Below are experts of layer 3 (counted from 0) of a mixture-of-experts language model. Rows are named router (the router's row for the expert), up (a neuron's input weights, with its number) and show model dimensions 64-127. Each number is 500 + 25 x the weight over its row's rms, rounded and kept within 0 to 999. Numbers have three digits each.
After each expert's rows: a language model's description of what the expert responds to. This comes from a sample of Wikipedia text that the model never trained on.

# expert 56
router:530529533517522530474527531476486501471529481526474478470472505531513532531470523478494478530496529528469523476529472474530499469476469490475519471479473470484526528524506488529532499518475473
up3:489459493468508507523521496473486486518481482484484491497505512519529485513492504509497537475476485517443519492454481553554518496524533494516514517524514463481456501468488511496484505525498541
up4:444499511504521492529488461462441478538523503490539554481528559518495515508556506548530522567497490486510472486523507500503527454514496504523528517459511473503475515517535512467509450489555520
up5:487508527524518484507506503500524455511467475496513526498479520482527522493475522512532471517486447522516451489510518504455492497498494437517515484476508494463497561506464492481521503451535520
What it handles: Last pieces of surnames and words before periods, line breaks, or table pipes, e.g. Whittaker, Linhares, Erickson.

# expert 7
router:534530530527526531471530533473485513473529480528473480465482499532503526534471527474483495531490523530470528476530475473530501468471467500474508470477478472480524530527511487530532507520470472
up4:535518499497507467516480518469518522494508498501488523475473549503527498475474567448483446526511517476520511514456494515486549483501481461497498521539496509500498532481491485487520484490508454
up5:496508495447458505518523549512455524475487485529480514495503481507475483467444505517550536510522512525521469517518488516531461512478513518480492510512475491508468531488486493473461461480522500
up6:462481505502495486509525516442549544496505482492467500520500549503480493521496491483509513507486480488541536483493550510500497472555507484505475552539525497536475503493470455480477522546524490
What it handles: Spaces before numbers in sports tables, plus surnames and military or institutional nouns, such as Company, Infantry, Johnson, Museum.

# expert 30
router:534531533528515531476524533472482508473531473529474482470478496527512522528469524478495483529494518527468526475532474474532507466475467477474514467479478475495520531527511488532532500519474473
up5:519489486517504492491520452515526456521528521487472500478487497487498479515481472530540512529430501487495523520477477530530504457494514547506534498451503487464462511503493486489472489450504519
up6:529447545535520466510501494527491475518511524527526485455469504510506513508448480512488521485501519472506489507492504510468474500526494482504503501497535509505494516495553481554477496467557508
up7:472480488530501473517460514486508463488489467502526466488486484467485482511496523447521473446470498545496498508521542492458503498519504493528511505497471533500495459457489466495516540477499508
What it handles: Plural or verb s endings, spaces and list dashes starting names or titles in discography, cast and results lists, as in operate-s, them-es.

# expert 63
router:530526529517520527476527528475484514477528481527473475468470506531520529526471533480479487526482532529473520473526472472529496472478468489478505471480469468477517526521508477530529504525477476
up4:503519467532512458491502500492508517496523509467517516503486505504517547473493531492515488502578462485479515539499519491492519489486500528529502497465521475523481503516480517504510499541470538
up5:456525513478501492470505476477532468515529507506514505543522434504516462496511514482529513511530546514498540442482475517528500542498517508510544522521474517462448535451559516545483513488479471
up6:459538500518503468468482469514479467438476479509475518535501476488539464473527528494489504488476473515521442493521523477522495540507491481481547526518472505465529504489499510478496519509516469
What it handles: Single letters and short pieces inside names and rare words, such as possessive s, E in Erickson, ing in Liaoning.

# expert 57
router:532529532522515529474523530476482512471532478525477476469476513532511536531470524477472495528487531530471525474529473473527490469477469489473517470483474469480521530525505486530533500519474473
up1:463517491530540476528512499469483468487461502482520498504531478520479517557527480531540488504487480487504547477503510516504487513499514447500514488475497486500510449503469487539447500492510478
up2:486502527475486459499525487530505534476471464482502528509530509492474501544465507487530503566460465489521485512509543518471471492456514494495558538498544525488513487485498539484479530474479486
up3:514493479503534485500516527463473532535530482494523508500521573492493479456518507468460538475518506516483502505492461515465521530511519465525492502505518499488493485510489517496517501488463469
What it handles: Surname endings like son, ford, ker, first digits after spaces, and and or periods closing narrative clauses.

# expert 36
router:529531529521528530476527532474483523472529481528474477469479509532519532532470525475490491530487525527469524474530471473529506468474466482476521468477474474485522534526510482529533510516474470
up4:495528519470451514497519487507517466535528510500508480538537494561482515477527507503466538555468536476476480514520515457498511526545530488480492485505537492515512505472532469501490504474484509
up5:484482523503469527439473515508496476498481521526532507524520510477526507495552526478480540529483519468571475476501551501505491500535521531513469486506481541473535469469480488478437499484516542
up6:496456514463484494497529505507515531532505450473558473547505436512484496529544487540514529537505478500490461506496485474452502509517481468477508508513513470534520486490475521512479496501497497
What it handles: Commas, "and" between figures, and middle pieces of long words in infoboxes and prose, such as co-nfluence, at-mo-sphere, Review-ing.

# expert 61
router:536541528513531534480525535475485523466532490531479487464480500539514527531471525475486486531488528529461528474530470468528487469481465484475509468487473473488514525531507494537533506525481475
up3:508521508495499540537503479465510496507499511516502476524538498508471497500484492459473458524513535506478498520491506493489469523479495499506498513481489530546490522468501509514469549529521532
up4:536494486483501449525501498491500501431473495480459487501576455490487469491483531513479491465509489509571514502534482516461471503503532478505495507527499518515508510493506540509512465485527542
up5:481479500500538500494455469493477474488506474466527462489484496523455535487479497517521493493524474479523516505510479545419536531523511458504518489503516547467507521504489494469520454454537541
What it handles: Digits inside years and rankings (1980s, 1885) plus word-final pieces such as n, dy, son, ford in names and places.

# expert 35
router:530531534522527530473524530472478518474531484530476479469475500535496533532469527476488500527489532530472525471529473472533493468477467488474499471480482471491527528528518491525531500519482474
up1:518501441500463479514525495498473570472483514477511496487519492488498491516485509451484508475518476495519540512468449483509499449524474426492480535543536528496513511499499494472502499534519488
up2:523498491494501492487501496524497514507521520513522523489493495493516508529477520534514481513484466570555497489535497497482462461504516509502489479533493504514539517507478491471526531500548502
up3:511504546478501426519478471535490502505534547539508479520495479498497550503509495503490493556525510494534524531529473517513476550487529482526508467494493508519487520520509498543461485467489498
What it handles: Line breaks, == heading markers and year digits in tables and lists, plus title words such as Attorney, President, Lieutenant.

# expert 25
router:529529530535527531476530535477484513471530478528473475468477507529514526532470524475502487528501521531465527476531469473528503469476467490476514471481480474490522527524519490530531512521476471
up4:525495498515492447568493517487510511521506511481461513494484500472512511549530522485520563478495526473512500493522473464534510529493522534481504505505504486488506493521500462525531499532507495
up5:491533509511464486453506512531500479493457498451457476543526511500499467523482470504503522533464523497511480502551468490516509540498526499536506536497514489487503466520470536516477500505494477
up6:534520460445495513528498457534511477536489485499514503477495504500540476526470474469516481487442528456494509473459517520498525551481523503478502479509581500470507512481491519507473520504544532
What it handles: Suffix s ending plural nouns and present-tense verbs (exists, encounters, economics), plus news verbs like voted and arrested.

# expert 14
router:533530529524523530473526532476484519470529477526471477469477505533515524532469528474493487530484522528468526473531470474529496469474469507474515469480479471490523530527512482529532508520476472
up4:485525469494512481497496509484538513554486483478472496549492480500534475557509486492511486478441514515534478518498512466551519509508498519526482504462522478481540468474523523520504507528505562
up5:486451517500461517501504519511501440512481515547480493550476526493504522521489522482492520483487460501544516495541506506540471479545489508503505456485497520490487457498499453496469485491533479
up6:488488466520495526493501474502507519487493512520487512488493488474510445472452487524480501520499525516548501520500518531477516466520526497526551439525517536481507457531523512479493469508507537
What it handles: The space token right before a number or year after the/in/pipes, e.g. "in the 1980s", "on 15 February", table cells.

# expert 20
router:531530531526520531476527533475486524470532481531475476470479506530521527530467527475487483529484526531469527475531469475530507468475468497473508471481483472496523530525510490532532511516475470
up4:509436473513528492517500459441500516506529466469549517506459531520486485468488481547481515493486502499522533530533499509450518487534504495533474443496481495532488550490489468459453501463504465
up5:513468529523512528499521504459501529539477504485525496482491477511516544482519443491491538470491494500566493444534536508481525472528574460541552485513512511532491508504509506528489545491478491
up6:522487489500498488470469510515484556481495539509500580537521499511479526488494461499516514479509531494489519490467503493499536484524476485516511487512516434467456479555473491531502511487474541
What it handles: Spaces, and, of, and plural s in the middle of lists, headings and table rows, e.g. "Siege of", "1936, 1937 and".

# expert 33
router:534530530526522530471528531473483519470530470528472478468478503529515527530469528478498491529498516530469523474530470470530505468472468490476514471477478474491525531527513484530531502517472470
up0:430516478507509496501499469509510493494487456493484474511512514525490482488477500509534498517593518512506528501492480524494473499503521533541498507541489480453465480535556501513483495519474470
up1:476510502516513481483507516492506536501475509462532536486487548461496476512502491523450526481492484543511521509558496534493486506518533489515496489529483478489568508472491515481501511496446502
up2:462501459536512473432496466514504492450451497523479477501476486480526519505471525536537469489502481537509487535511440501509530502511471458519444510507487509561474528508541506522496476518469546
What it handles: Commas inside clauses, first digits of years and table numbers, opening parentheses, and content verbs or nouns such as began, uses, work.

# expert 52
router:534526539524520528473531528468482515466527476526475468471482507529508529531474531480496482528484524528461522482531472473530501468475468502478521474478479476501526529520502482530534510524472471
up2:461494448505511517502456484539493481504518557492463461471536516494511469496528518520547514498534565492523536513509483535516539507488519484511519509467476504523516528497515481452512462519524514
up3:497460521498464445473516524478527587548488486518517476496516508504511495490483520468521465459532500517532496499519536490494528544484529513501500513528488449478479483521457495469480469508489525
up4:513485479517447460534484533502448527498457532475562506498461502481479501492535556482485543508489507488518449490510521511525505529518463506511480507484523476501518452482462491503471490513535510
What it handles: First digits of dates and table numbers after a month name or cell bar, plus nouns like election, protest, matches.

# expert 62
router:534530531514518530471527529469492516467529476531485468468480493533528521523466528475505493526491523528468518467530474468533499470477468492485522469485482473490520537535513483532527498512487470
up4:509454526495533529518497484496463444492502472502505445491482521472489509455477507538509450485480502523496522487500496509530495505486524522526522494503470524450494487537512462456498514466505436
up5:510449580536493509550516432532473496464499523499518470485468509513464469503476521504504511482527533503529493498531475481510495497463505540523537470514518508465467520482558512464465490485509489
up6:507468529472498499478531481525489473480503481493499520532512441551500478481451480459495471462499484538514530540488491503458442519506500560490486490540542508478507506479494488500466534492507511
What it handles: Prepositions such as to, of, from, with, against following verbs or nouns ("hired to", "charges of"), plus table pipes.

# expert 60
router:533536514501528536458533531473499519465522482531477497473483501525525520519465526470489487532477509527466505466532467480534514463469478480468511480472480495488536526535508473528532504520468466
up0:511489512500530501545516498467515514473495472444529507496462490524465510523477483508459489483515544517502487469469463517518527472473483511537525536470499510497492531515505473491495496486513545
up1:526499495455532507477467545467542506472502499539508535532502539480460509516510478488456492488485504498550497474494483515495475504492504502509486496468439519524516500472461499527465520469486518
up2:499489480469488460486518513509493537538492487464560532482507501491510482508561457506542475462525488526518513494523519531489489506531522531502546507492502453509503513503506471512479521486515433
What it handles: Prepositions, quantifiers and adverbs like of, also, many, previous, some that introduce a following noun phrase in descriptive prose.

# expert 37
router:522524533528520527464515525476478517475531473532474464475481511532526529529469517471484491529483523523469529486525468464523515470461466512467511473472462465478530524526507478522530503511461475
up0:489471469496476529523470525506495518510506527441501473514519490481513453524464481534511523498485547487506477448503482502537531517480469499510498504466503543516522461509516471508488543500496453
up1:531533494490445517489483500467535472494494536498512496485509557506470525460474487507475484504523457493533514545484514511530507507504488461485486482511491529490493456475508507514482499485466543
up2:472481485526475485480497513520538467526529499537499507491499520522511504481473479456481516451492498516524509491494511548470465489526523518514488529486530438536512470487515530466516515480518491
What it handles: First digit of years and numbers after a space, as in 1980s, 2024, 2007, plus hyphens inside compounds and reconstructed roots.